Experts of a small language model: 14 layers, 16 empty slots to pick.
Below are experts of layer 9 (counted from 0) of a mixture-of-experts language model. Rows are named gate (a neuron's input weights, with its number), up (a neuron's input weights, with its number), down (a neuron's output weights, with its number) and show model dimensions 0-127. Each number is 128 + 32 x the weight over its row's rms, rounded and kept within 0 to 255. Numbers have three digits each.
Before each expert's rows: "comes before" lists some tokens at least twice as common just after its tokens as in all text; "mostly gets" lists some tokens that are sent to it at least half of the time. This comes from a sample of Wikipedia text that the model never trained on. Tokens count by the router's weight.

# expert 24
comes before: "| ", "-", "|", "The", "- ", "=="
mostly gets: "\n", "\n\n", "|---|---|---|---", "\".", " game.", " others."
gate0:134120113134166114168098126086077196109105156121139115115176104117145103148085097110159160082137134135066155165095133076147133119121144106218061124115136122083065070131121160123135154096104185125165156045144159121165094075115143163090152114129126111103126117154122103066131137119153157074132123123099131144228116158067064140115126151068148113140124121114177160143070147137105131142141
up0:098173180097154137163168193143093132120179062135151170106137142106131134136090107160123134107186137121086140136102101157141071141116095114131131107129114083073144121181159161173188100110095104076181181098077136098146117148143099068129108137120080126117150168124144141161141109185133089092096109169181105141158217143126147130128149162133145122101131089173122145098085094137183078188170
down0:094132059065129129136125081139143061194067201161161143172121105101135132134126154136073100094173119128194141099158124105101120100119114158101128189104139151099156156104172057139147126143138112094112161157133114130141153121134093096137120151093105164153085162154104165129156099157096109165134119100134129113077062141179110115053126121159189088131131162087086157115161132049097147102104
gate1:129082099107146119159098159145098094135128158081140188093110133191186124203150131109110170174073056138124150141137124049108159155190140102130127133126082155157142076100119145163149146146172134121167145111077097173154106123134145137129096140135090118128091119176116199159092081132146095181129160106147099159110086101100127108096108086128161132121132110133132091079147155110181139198050
up1:158127159199123146151147098137177185104147143149130099146117124080058110120150158085134117088186180085152113078103131187178070136087125136182154121086154108106104159109121119101122101119121123109125113131174119090084157122147130151147146126098122102130143145054129062140182162107147118073124132145096152100118191148151138149132206184154066060108140128129124134161067091098119124074165
down1:115091095142123167104125150201168140117100172135121125119156115150147065131115130143107130191101141105120143123164155133072146115104149116140169109101115162136099084118143126106142126161155120099114084194158142088147135082159140139096150179131197125125230191082192079136168119181129141078103115119122127139109153148092095190157129080178107168149167122128161158082099124153132178140212
gate2:122073117097152097121177140160126119044106142189117180181131106092134122181120116099154157148120179145123146170071128088120126135142130075166157207173132178091111109118124102134112148162138068115111169140105156112154101116116192154083096093118166133164095087104116132127161124100140170071129130174178108147101174132163160202150178118100129162153137163100090103149082132106187158138163
up2:144101109065162099078142200073107087130126125178164161137108125082146107117085134119168153105141178155140140182051146143083112134120122133173138180141148188102126107127102126147113124124164031145135157153120112133138172076095176084095064119089153123159141096106135154184210105161161139088128150112184104138094164136169107162103146162078110105124146170131118093143112149128172152118136
down2:122115130151141141101086131117194174185154151077151079090144165166166121130125106142111145122136129172141099092126146120163140162125147110099086117101144146123141143172131092133137070083139153089107134142165082086082105211162068146209170105107147163143116206159203139061129149106106105160098141167078153152147140144075147121165093119156125100152161131080134143060178131145097142103150
gate3:125115158231171050076141113141137152122122162164122083077086144124165129119123090070087157159174109099122143163100105122116123104145129198158118137131157091102080086151108139174123123169108227128121115090126136104080132113071114131106099101129110148158123127129128097115175137128096117172154144126095218125160078147109127118103073123095130087142129147078142152129118131187113122096057
up3:101115093149095142118082129099159138155148159128123123111094135113101068092150146190071096168095201090221152141149114085152135103139137115129187130103115167106181151067103075099203098091134108129100121153130117094099129151130089146153106116102156093133127079132122201095128124127114140131154123195092143176097132130100173189103202089132130172163145177147177116143119152101153147150156
down3:122181197134150102153168126149141144111088109178101163079172111110180128147113074141126092137112217153088129106144122156128105147139123165190100106119146170090085112135154131095099154139156114104166108148118168155120134103111165080160147114163093161124111184137113150101139120137139032152099098116127098076112088147088107116101110170071117121122177189125192186100116083185107083098160

# expert 20
comes before: ".", "–", ")", ", ", "\n", ","
mostly gets: "024", "995", "008", "022", "011", "023"
gate0:126107078141091141116085104132094123121164163109110117169127185107153192103101096123182114098137108103143117146088102116103116144137145164130146131107222143082130135101182183130121077139091144164110184166223115169168102090097070103131143137083172119105205137129146101076100143094152135126162145085152172156157191137119147101163103132084109122178103099124119162125137157167162137188127
up0:109128164094183075129105147099150190120148106108126135027087103158139119133156087188183091177128179103075125148144125101138099075099134141147162114163117107122130080095113179158101110137147082144119103110129090117183086124089140142143135171147127190132130124137107129106108132126105131104171135096082113167072148216117150086160198120118142146108157095113125111061170099157119188173122
down0:120109093200104166120112138119167130173152140123187116150110133197186094139054172186096145126125136178099137095191151137165144147124132181110130144121133127092115121075116113108078134110126149115158078113114033125136096091094095126090078118163104082102171116150152115148064148116116118136111124119162111065114108095141171152079147107183146088084058140174111118102100159165140109120093
gate1:139115134080150125075166091097118169183156126089141182119128102091137117169152150108166159155143159115124143096139125093150175104125122131173132101131136181119154102171152126093140105170124147139086122131067093108157098135143119082062155161167189059055129115102139109131141095091145122082108088101132119171112076137137029130140101150093107094064140113140171170109147078120081190091084
up1:127110154100094112133114150165126093096066143140139166139110139116119133031076114132097155119090085102115157144091092100157193114124154150099114120123171119097047185123097164167129127091140075152149088069182191176101134144144120134144053072100145149124129101113137127118114158166147122128137131159102141087063089124055118122158148133146102108145099114137108135148062117151119062158060
down1:112124112168174148129132112111139074132159155213167123095126104115043077152104126060127088144115059071118176163124125147144079165180111111104181115134129154127205139115174151161140108150102123033104107136114080119138112098099133139087159171097116131164146101101078134154118170101099089154150094147113129091155121098116125161106145202118096139158142123191110139127115166157123175147153
gate2:129122105154121137141171159119073160162115127086093073167111135129099152115119109149185094134198089080158113129103085139075137147159121155147127113125170120078160116096120092059116106143130043158121125099127095122136160130166126216085075115140105104143096156114174145141120114131141191178131132095136158076101104102114119176161123116147141154142137081158093208165091206171145084158108
up2:081145143188119126134098129186196086109149135172164151108124138178158097145157103131089139158108137154127145141209173034151145156154179092071166125137131134177093155194152133130144112075152181072123101137185141108103049097083103072142204119116144133121109111127129128168114091152153101090079105158125119122145102130155097113100118124105140127116150135165128084102162093161106122084117
down2:106134184131094112128072126124126125108121136108089130137216167136109085118133062081133129139126108105115140146155144151124107137129089122158087160123109155153129156161137132147125182131150097130154128075074173193135076102164112128189128176136147163125060164127116105160119119128114146118110162161118062165102182142079104115067135161098193162084174155147139175079186104094092171052145
gate3:106141112140139141115092114147113146153061034108131133065108110194069124143181127132165153121160078080094126142117120116115092085118064138051111160181132117146148149141106125097123118163069131062104103112111056124107112115078130172126173131171142091107056109106123085128140083168131169161170120175105145139131115064148110127101109116102083104160139165143131072124089103128110174112109
up3:092129166060153120140112142148104120135108139112154188116145106164123114119129160146160114133167079113126114075130197135059141110122105099159160180127096160132122089183130074086094184066109064123140138119132146105152078200103075131127121110178075076108143134181149073110117153131168176065139108179086119110114143115162161127178157104131102136142162187128128117132115163171106058153136
down3:127163142132103095122112172129118101100106141180128156139118152093110158165105097102154121149113088119135198060076095128066122052120110130056103128179101109110149113120136140139162185125108121112101155094096160140090121118160070156166144140126157180113112150154184122130135078177123161127130149125132137086155138132170016162177184173125121129122101142150132195158145214157122151144117

# expert 3
comes before: " of", " of the", ".", " was", " and", "'s"
mostly gets: " town", " city", " north", " south", " President", " father"
gate0:121123174104157138211173137079101084111158075122167129166097177173116130118115107132126129074126125110151134089136157154155206120130172063147114098150091129079057137085179145148163083144141100111105135083186146171102158161144211148112167137089122130157141125119106104097084140116125091098140145099117099136168131120090117152134117093123072100091124202174133138105117087134189178135152
up0:112155094051152083138112163128118144067154060171117141160121140121108152125137094154171110090080180099099126100120182105153104150088182112186150163138109100158129161080144087089125157133166126073148156098142159050175170058110122140128117148148168169118145098136115105107125138098153085113152131118144100094077153047132148120104130078153149102141165103152053156131159110158081136172132
down0:105094136148162098106140178065152101116130180086088131168085120146125141140107146154147107164123150100184152108114141067140167110163111076147206117083138097165066141132157130133161140162128113095118087122082123133130120179082141094095157116173081116134108057145116086093160151156070143123127119136099132107135116142169112121066134123066113087033142173103195107155098113063151107114122
gate1:103157128132115143135195136115181164104097211154118083127156159175114166071101212167100105079159135119092152166137132131124159025119118111114118132082184157139114029132135141114165162120097124121179152134184146133102170151108111134176089137106106096117114136117122081110106096127114119104069088098140134124163140138147135124132159153134108109092154109084186136082143143178133096066136
up1:135115088116135110164140129080108163131093107063197175169124179091151077127179107124125154141118134141149160049131151124130074147146085169091144145136153108150145134136080176074097112167125109149094162121143099114133161154129176088138155165188091147116152138082167091222169093141105066131164127124140138088106116205110120083138106145163116090193141103105123128177134189142133131134102
down1:120094115163139158142124089133132106112119097128137168132119151170089091173178089089165147118073081168160143101129145195151143085127120162128109141132131084135138150147122171098094086128132105158112119078144141176119100143119106153105129057151108150150139119141146124149128064094184124029114092106113099108130152165087146195080204167064179145149084090108142170142160168105076189105131
gate2:130144093168191087161176172122161180107136126156139076086156166174027104097117097156093167168136117114109164139126129177121153166144079088160159085148124139157112145098092162144104165174104082083145126168090167162109085152117097171150183134105145108128126123125131151101161142104164153135074123133145119165173128138122132126117062149153175135094077123117170174203136165096155130076143
up2:146118107130149113144110129101134126162138115114108099105146104150133150072133161167105105127152115057182194135163112112093161104115067098120071151110178179159131123047088133170171126100159119057148143115100169182186095111066129098208132207104102102166121082139133135083145121164155148118100135129110179158117078148140133085118140115148122148190076145113137116102133107129081169118177
down2:090178163139089103124110166107081157080094168153178154122128136141147114109117155106078145199162063168155167070121164097170105131126109160110109147109123126122102092102071114146122194153176131188129106148153102107104200161077112124037117071145096100072164104106090172190098087154129115107127103132153115093120116131113166163117126158084101129110109177162138111134153126113142102100076
gate3:111129146086131120133108134121112128188138076145125056162139177134186195160116134086067142120132175114148112179116158099163161139084075125138127086100099123159144136175112110125175112160182128145160167194142112111112124119193190149166169141111171128096080117103139119153190164088106131086131152086075135132074079101092138145163100158128114129103181109141160074134115101197167164112133
up3:127114143119136055084140126123151118072096110125117139117153181128145185149131127124161192123170054119090111090173132172107041147125152110095119118123135125114109104158105136099091080099113126151108143116171185131149132149035106125082114113087145105109115153101090102170156092123172142118125115116161192150079120189185075164183122157112088116079095141093165100096115089110081164151156
down3:131087152120121100095113145092114121116123092133128150141099109154084095141087173120123105077095150183129105139122157095122123119126144112101131133125107122151180129150149133157076150155106183135150191124075140114152161120119079100156130133133190177116135180140118172127149161118106154151111119218209169208069123118130052163091153156128152082128139083176115233158119136104143151068109

# expert 12
comes before: " the", " a", " to", " by", " in", " in the"
mostly gets: " made", " played", " began", " included", " held", " took"
gate0:118153151138096157141137117103115150123105086100112203152135124130106139133146114110217103113080087139149133134093097089126112158146167101111173103113152103154092163088109071129069133140088119105185086157193171122069127117094081112117103093139118137170115136115159103159167133163151045135144130184134185103121061110106114202051114082156142150137086087090089160109102149134167127145143
up0:137176065159154087138100184145101114057116157062123086138109113102139111160127119158107167140154148184100124098061118099093082111104144139104172153145126150180121060151109175160176131104109128147092138162130126167143110137080129180152096078125070134178131147138156086072101117099144124132148152154145107159111142152108113152174168189136125155166147143089162134101088174207190133170152
down0:117181105095148161100103188079140129146145150152140160159160127139100145121134141173081092137124106108130176137114088177112074120117074149165086127148163155096131111152188111108123135119108129136143106107156098142121119178105099063089180097118200073139168111082221146158116069106096167161102119159077096178185162108122149128152149094135114111131135165170173119091146117162118198140070
gate1:197126154122167105177107117125218184121147173110083132156187108096109122154092126123091195177115091111112117152126171134072117136106090103134093116123155185144095144150165090126121162094136163124121136084091157080162054122077093094143084110219089110157110109093140110120117171112184115107127121110063145163092109117109111124128118140129131175174132105160106092127139150187112159096100
up1:089130078174138112175110131179100180091100181120101118135124158082149214124117128094149150108143105110138116116139146184176105081144106160126111110090075143106156135139148120132175138136143079075147082136116107094152120225063142102139163156173160149155139139142066065123181111166153087121125117153109163137115110121124183115103133130206122123094170105147182127138144092070134193114128
down1:164194073112132163135119095083136111114078129094146167092186154079143177110094099147107124123134159105150134081077197083148074144153139116098146178184169134146122191138102158133085113122106068153102125149178124116110125127145098201089100168124124076064096170197110123119105156139149118064132127162167127134125178096157132089132134156194149118103102101098159156158120116095145161110133
gate2:112125093106110111116094119189150114144100162086120157126105093078097114153154140167156149145107117139164147116107173099124143164121141120180133141120100102155121127120112098146133157099113108108088136123215204116077119178179167150143131157123114093090090178170150161096119118158197189118134107153190124162166107062165190192113129098149147133171122119112091161139123191075087077167184
up2:105161139145150196148188119081102115118131154169092131114116108131145111132145098110200092134066122202090074116162125143133189129115104148100139139181148126130166113064123157139138171177124112122165102122088114130156138158101155102100057092119142158108107134158093151164094127036089102129104107167186138123111168221118106078134116204163086111126129169119131122156116166161158127144136
down2:095095112093131139098091162060125158109119071185114160150120122164128086164131086084166128129188145086119112154132142158158125072145161165110114055154120122131074061090128082117134145155166154125091099108128094113156165114156127138132158096116087111165145108126155098138162067135171092150185131110165076127035117136050155113085159180128120094110113158087095091167149102136136171133104
gate3:174139132156098133166065176129137172143103134164061136118138202139173110182086123151103087133104085111139137102192161077112087117106086121174148138102084156141168103200086115126115082135161128159160126142114128032172117157151137150149128185180145138111128095102107147137096143152140113175120170154164205167094119161101136161121147111112084106091152101108137102113121102154088169103079
up3:124140139197138138076130150168128163159167186129156093108149135131145133063145128113131142147123138109086126074140074129115125113205065151103064159113118166108168163114206160146144139148101118094133097152158126168068155136136116148135163085146069076141094185135116128147099133184143140090139103110101084119172119134129133089111108164162188128159127135110114156121164110076078055145211
down3:112143105185068099154152096145137132178120095143135142139156098137138127111134136166106122089093150142115198162181068134162135141128094134189088110093105126117106234067119164148101121148128114135124096082125141113104192207103146190137121161162079106136106107122093120119152159116091127134111167118158171142087163122106120133154124141153043145184075161124110087198134118093103111080148

# expert 22
comes before: "1", "2", "0", "3", "4", "6"
mostly gets: " | ", ") | ", "| ", " |  | ", " |  |  | ", " | +"
gate0:147150146101080149196111086117110138093134115140091171187173198161088133158135117066142091111101125184144129104133107108177165098150112155135106168113105078168148130085154173145164206111107141101069171106137142140044168131115128141101112127194130117141100153171181126158097063151161160153116153132163108131148174126158134084092153155152176185121111160112137112090112089171139128085112
up0:088169088154127183152139126107089085082164151164160150120115141134164110107132161084120100157086080131141110114125137095189161104126116149121145126158151092133152116113158167125154206115116159107101123148104099156080152094130125174087103136145139137135096113084189096145060111152177151149120199161180169185079164106094087139094145165163193194096118137100129071132129107134134207109088
down0:073185106086109120172107094088106155090101169142078148089143171121155082108091147076111116162122129098171171087117115121169095048115138127138122104123154101099083174089168185131099181200070083139110089120150136166120157114120121105071116106119051188086153162123140155083104078082098124159124098129131127141096137090125145153159165108146107145107073098108112120118130146156183144144162
gate1:083139052125179075101127200177129125089083113129110097131116114154153131121056157135144135102146145076082172155142098120161134148114078122126166099137070122110150131155083089102165166101108137141176188129161194124104152140103151159145081132116090092131156155184171156095131114176144061073107140131144139121114113099109088145112100080194078147138113139154097083156159102143071131085107
up1:152146168087174094118077165100111127113219166133109101083096190103105084110117147093123125138129104156123105150128177143082111169082065107175124115146130103178050181129128117129210155120124075156175089147110175129152096141148128176083135108105082140131098130122166090127157138107116130120097119118146119136202113139109169073071124155125077107114127114152151078118097084157077171135147
down1:145156129117167101152121188147137128123097093173116134105172173147127081095129121121163065191148133110064173173125105134131133134129089106112123118111117158175124075175103115207200111088088124110182214126087129120122118124138090143153120125138151196109131115128115132145186117131086148061084072111086109174100078129131084211103145089122138071122095145141134120102160117135162135147104
gate2:105162168129138113179096086136090147144102143152164143151103123113138058048135151096098083162092104120114152158091120165086156075131112088192101137120121133162169110118052164103178121162074100133179152150071196092086165129154145091158163157127148143121078143167105154089156097119109102142094101105109114113113107106052088099116146141069139115112145094092117118105127122057158142171149
up2:125142101135180135186051118134122168136155172151111116137100151118139091077132050135080092146046131061099087127124119152155142089101090107105115111141099167072134107142086137106140121133099159114175183125115162086075147063084137119111084132156066112154119100109063126176161099127098185123143145077108092140110138064080136129170141120066161114146110088130118140143126166133119142173155
down2:078096081169187149154137168124128142136148121156153121109113112131102160153141137124132164071149177102098141021169164063141158117136132163082248148113117118114118125167161147149106126148132144175137093095162140080164112134065192116121116108132163117141179197132123116100092118109091120087110087091135107100165114158132165127105149141139174123126109153145064148167099150114163168133079
gate3:150131106125170130060176159146122143088124143129141154127160120157150165153117160064139106101094092083106161100152128118158099148150139193148148078151162114186071103129120189126169138166110147125050103114128102133154091119139201053152092087101137112125160144101111158066107128127142123121160124123160083096126077099116107122114107118066063119084147162117175059161141170069169130097143
up3:107087123110148147109157096082060167093114101136137176137218108077081110135153112101121135163080127084091180151174134117123171171118119129155153143087059126120069156116148114122120129054126077203187106112146212106150103092114079100134125119140147135123115087114119194123142174162107136154159120133132124143131128137086148137093160118108095111137139109164118125156072092098109128185059
down3:109110115052150112097065107139102132125136153101117105152131122200142131123192173129177074122133143096112153075116110141120102074103100165105131159126062146080139171149116111090118157076097094072160112114076047116095144126084142125106155094154172097131136134131157120152120129134133109115134117089117119106175231159099170191069135121157104145168101148176107139114153149164106151193142

# expert 23
comes before: ".", " | ", ",", " (", "%", " |"
mostly gets: " six", " seven", " five", "150", "teen", " four"
gate0:209115183120138155115166178124102121119146149065191183107138194135154130144108149101178139131117131118136112114091175156131149126118088138131131128175081189181119150112066173102090069174154162138153130113155137092171120121066123129116133143107181106110180115077147123123201082130160119127100229132180120173109166111159127152110102151103125141094144158120135077088104133100157153130111
up0:087062162147125179143116162115093130119125150113128111141111116158123094154192155152114174133145125101129177127148094140121164139098159099118122066084129157094156096100135153164100102103143112172096092150134140163061144060158142157140102146127081100137125104174096159112091085189047104151132079140154162117182167132134069079141129070065128112128099092099085126151136171126165105058189
down0:115114096115162152200183134106170134209118139136125138181110160158170121070099155168180155107090130144137109159136158159150163076125143079144111154158125169142149163112066100061153099124095126099144129090087133125127096170139115129209122227141091112149100134089130113141135140181085080124130084154131160110168121140137167063120143085104122109131120137117112113134092078117140132150214
gate1:162150089131135080071078127127170119144057165151167069073115122166120078167209090128154115127155119144092130191086118121144138152141109179074116169118148174093091127142143068124177131176102106084170137167093151145195090143094148116078151092149138084112102124060094126189129145117146137137150157130130101138201091108164157121096111108088168146135165130177119152125122128139162130144123
up1:126147124139158167173176170145097092116136070140130148186185090121122130184142130077137141111089100143137129122158081062106178109099162141149126136114126107126134197128076174111111120128148116145110148103188122114031122114106124102167138159160106152109113031151183144122071144151113125087190122123126115058115139141130148124086122146193144130069141085075114133179109090095113123170126
down1:116142095118134110137114167098137118132048130145127142170177119086128140151204110127152107142144147124097067128160145135145105128092180122038101116146103160093133051119097134144124147093105072149154043121066149166161144122123112156170118188149113067172087087125113131128136151149137111084116123159109097143171093142130104142124105111135135187165099144157013119134135109145143066088126
gate2:118074176199169126151130116149108092147147180143140162119109137181096138159175187116156207178101100133112085147156122142134119122115056111148119146110050146134073157166084082132117124169114112144150101125128136112132097106086093108063147083130145126087136092123090108115104086139131146162134183150131137142119116125196125141061149164163112109183128131175081146156206159110114126094067
up2:071145106117187140164163136119120124112122165096122098112123086174127126160159135182112143196144111150071128088083095145144112147131131149123087092137069116180065083152103105176137159124118191119112104086095106085144095148114118090107167082118115132094145122115099114142103162096094183164082157151164143140088082128112134145125162163125105126177151167122138076142141128009073142070085
down2:110125123153072060035135095183181137186137138088107089116128112094118145123067117150116144105118137172115149164068030171107091159139167125131176114134155109109101117138142139138168101154103148096147115156170153103116076140166063165145118160086122109142142156118158124160154152151110106195129153171130114135144185177168112175113126118125145063085069121122147108193107109134101118110151
gate3:168138123079137059135106064174122173090150160136053157138113120134133127114183180112127092153089151115075072126189116118110175106086104111076105109105162120117157096125102149069098127137146112083194100174182106124131112112107121061157142143173106160110127172139164119118082131106099094075109137147188084179084120135124129115072139130165106192112182122070127149127098141140115156126136
up3:179153129090127098100146169162072139128144153115145148126095147065131157161171127131084121105175133138116115158101112093184183111078111136077133066093139097172079108146130113146130110155171115112106134149108183072162035070160134132181085151092147165135118089104111133197112130127143101133133121138106135196127103099141134114104113094117195138142104109090110091171113090152165043116176
down3:055100111116165134123117140139126139196130141187138122187128143102066140149128129128125075158138141127123068127144134103153086126184162115120119093160100166126093160119101085164151127117137145124118160127098184122160130081166125176119139151094156066091097120128173115087083172149158203120148151122146112184151175100064099148110155174143167125185122117181140175131111069196142063114171

# expert 28
comes before: "1", "2", "\n\n", "\n", "3", "4"
mostly gets: " in ", "In ", " In ", "s", " ===", "ed in "
gate0:150143116139155083106107138142179101070139129095120124144152139142145163148121127039177176135145106106139113095165148126163159113131103139107149129121166131052120124074074073147089108081132084112126129116195065108137098132168212115109149159163075136115167100123128062140138118106137100127085171131166146121172121064117079108133134169098110175120133168107138122099116148229168158085135
up0:121048133120159142155139140096110142135100130081085126128105113174108141149122109123120158109141133124104149081136187121090096077115042098145165098115083141173175111111121116126129204118103117140079143110108148129117063163108107169105155070092073165147114087204103073121133119166165137152053100186162148137145147141129125152193182086122186138095102147065152116140097118158138128117166
down0:089187127114105153140119175044128102153103229137121124117071130165160147128151184148159096101112116155037116130152142149118170122126170088078163137143056111114085131133138130145121085129129140124136087123143159086153158154066080143099128138103159159134159086133133129116109133126097154090170133155149079100103140156114088146085127169157100117189181145142172134064174094156123070093112
gate1:127147084100101097177161168151120164081168151170164151118153127142133129181059087073143144121136114113161134149150101149099087123097089144157202153067111070149121115088118113080189155141111205099125149067160127123150083106087128141107153104101124116161160089159109123067089111099114163158094144099159146143114106118152116074086125168126124127146076201131103139092090167080070097125119
up1:118142136154154068121142110121133093128181118095175117128136189072126092199120126075195100114154148103134122122129161172056107097123098110110130100076150102136123156081129068150059131124148148067095107096121109101146060123135103115129183170110106157162116187123198111105098111100131135157127122134120135191147070154132118043074144086178135116147131109141088111085122162139107144174132
down1:144099129101097181137104150125110176153081072122138124153068143150135147111113151137179150152137128187089095125133153122159157136113090077097111129130127075132118124118161094093159148090110093099118155078136131192090157115020102078099125094196109153128088146189094106147114134208149074060136101120114094125126093144137157158105143055123158163096121138161108195150166094099134121129113
gate2:186122116106111114153171104083176153119105109120061094120096159099084136100116101120150161153143104080101131148133121189145120144137126130136154152114172148109092078148124113140132200091139122139136140045141157143117074051078164167182159104175128129101120090105152175087069190180126128138117140109162190108141140184114135098147136081079147178153137129128108137091125133119161043077111
up2:080146152187176154147105140159082130162136163160167170107151117186202112153169158185117104131092161175129111099119158101102080140106150117101139123120141146099141157125062122113103114092124148084120157150136100070147208168206131116145107100119160121150124140157092119173116108098127101085096139075117106177156070101144094127074089169145096119116133126159162111182162062101123198129120
down2:156166136142084159127184131075065104141163127156133160137176089118139102105198106091170152168195092092140115122156144170189157109099152134141204094115173128172121157123111134087118154106157096097135087144153138136110159167078129149179157049156107144111161181129180184143109137091187160111145132147136106105113155158118188104131090116135139137145126064162132072116124123084077154116153
gate3:141112088128120121145093165104096185110148131170093097178143160162129138114086106092135178131178078144101121119167093129087162126136031117137068163107107127152153060079071127120143143159124108132104177161106115135083146117128147123100170135112118092139132103091104166110097139187097168111147122136120166122188119162111174052066082143120208145103095102137068183129131145089102094130106
up3:156116164195132135104132107137151071112110114114129135108088122135133140132137150130119103125069160162119116133104143110197111194103196161146214064120093103066167137141142177119100174064129092151202099066110156121122144153114128120168149171162147198111130186125148124083140129096115047142110139145101096134099155116146118141150139147098096116137153106105179090073143126155154168064128
down3:161126098108085135096164138122166102122053176146112102105146163136138170092135073128176077095150107058131137135128162165126097126150118097059158108170099159126109116153128137168132143119128201111142150131114139166144155109154117188118115103073099085186175181167079177109109085149136160107080126163120164149096119072157114127179122201116107111065160129134155138143176065108174153126143

# expert 11
comes before: "\n", "\n\n", " The", " He", " In", " In "
mostly gets: ").", "\".", " |  |  |", "es.", "ing.", "ation."
gate0:117157163179126073085140119095086037124092108139081159105238114097097128171135180102147129151166166214163112097086100080096105117131114125098129081140139118125104153158132155077144154136137120127155113145114141126113136115095143075187134174147158119117136115112153139116125180119111109094064139175143102138150098125108163084110079132119094189087147130066142139116149124105088149100198
up0:112107091126136140116076182149138056115101156148094078115152091138112177168118100181086115175166138146166112150055118143153112113153102161072156173188176168116103110121107113063119095108130117150143135114080180127154047143127143137209160173161099092168139070163121153160113100124094114127102141110125127144141121085099080118086103104101141166149131111081090146110141165085082079114157
down0:130131110129146153100126189110126163113124122116135149166095088144156163130103134084022128171185145126059149129156140149130103102185068161112142185133069081119146135137135119132095178156129140121166119164155146120133153197100165194157087174077162124130119158120074110166094113153109138160163081093131073108167087151147111119115118178139132189118119121115157163137136126082121125030124
gate1:139127101117122138138073179126113123140163127085111105096113185124093162132101080118171101155133164096109099067115125104162147156155133129097168146126169123060154135122103194151130070131160140111155176089143146142191101160077141137161170147108143112102143108193118199085187163114113191165089142183119116103140137166151057138162043141138119136166104147135114125107143112074128118098058
up1:127173137157164151094105168152122129110154113112114095090084145112156148175099072172100156154154146045150142028138177149139100157129120168155168140158177077116120070118131163152183096131154136182146161109146152156158105143121080126148162206149167154103097156149176131133108157106116163169146144143086137117154181113113084126166127088099142082150116107172121092152139102130157123103039
down1:120123173160168169116142151104100096146137130109127212064118091137116114141141072148123070164130138121081070086078130147147161205118115137112098104115141154114139133138167150163132062129147130072127127157130201097116182121110110153161099022157160096112149138120086135059146102101150153159103122145083135196097143128168116175095182126113132148121099099112169146121163146103144156109177
gate2:149138096200143175159076109123115192121143149093102088113131196121137178093121181151119092187118146124111147134152089129080154176172092130128186128123128140138107124127146147092098207153130143126109168088126127097080114168117100091140098125098138125115154108136101220131212147110113133120082177183172056149116119128089115135083166167152096177126122125151139128195145096146168120147142
up2:107131125146044164109130144123123131130131198122107082113151181166128164086129116137103135181098129063129108116133131116168079098190132164177148099132132166148115137085136116110090108100086205130162135132135146147088130159156140049128132141150108130160210092169142168128162180130111088137143189084165106110129113132092173151108108188145144127209094088192142107099118161153156093107132
down2:147142112120126104084247133126121084127117126140128095137140151153147082179158126134158180044155151157152122106108119116133111062129163204080107147118142112110131168085092162197120154083148102161144180125137176131070145129127146125136142107110144137166196096134136170186099138150128097131158100142072119134120124106108092132091130118166157167084085095170187054140128093093106111125117
gate3:147107142179113122131092131065104086135054132181121202052144144117133125160107089074105098105122109080113134027133129144107113143123117161175113093097151090136166120109138119108102155080173073149101127151161162190104096112165144136060154102095127140135128100127169128109126159165120172090098135184079128153092137136175126129083129127089135108144156108180156123124215115114150123136079
up3:158166057122124167125108090077114067123173061109142112139119150134140141112118153146130098157166103079088106079083166122126092116101163118124095083145057181158080105141111125101125115082105098131198112164138129113148115098087155126116110156189076097149158126068171118114084114120123139081104137179090094140116143128159137132087122137140049059125118124126144162102084129171120205081100
down3:107170070150140144103138122076116098098138105116139203020089125112142137205098191114123124159191202142119117097110143121083225141062105117151161151097130134132132087108133116099161136128142095123128127183112112137132089116119181165095142139179110094153114088097174122112092147131154170098118137144128084075132102097163124114134142137202084121143114127089115107106094107137188131146128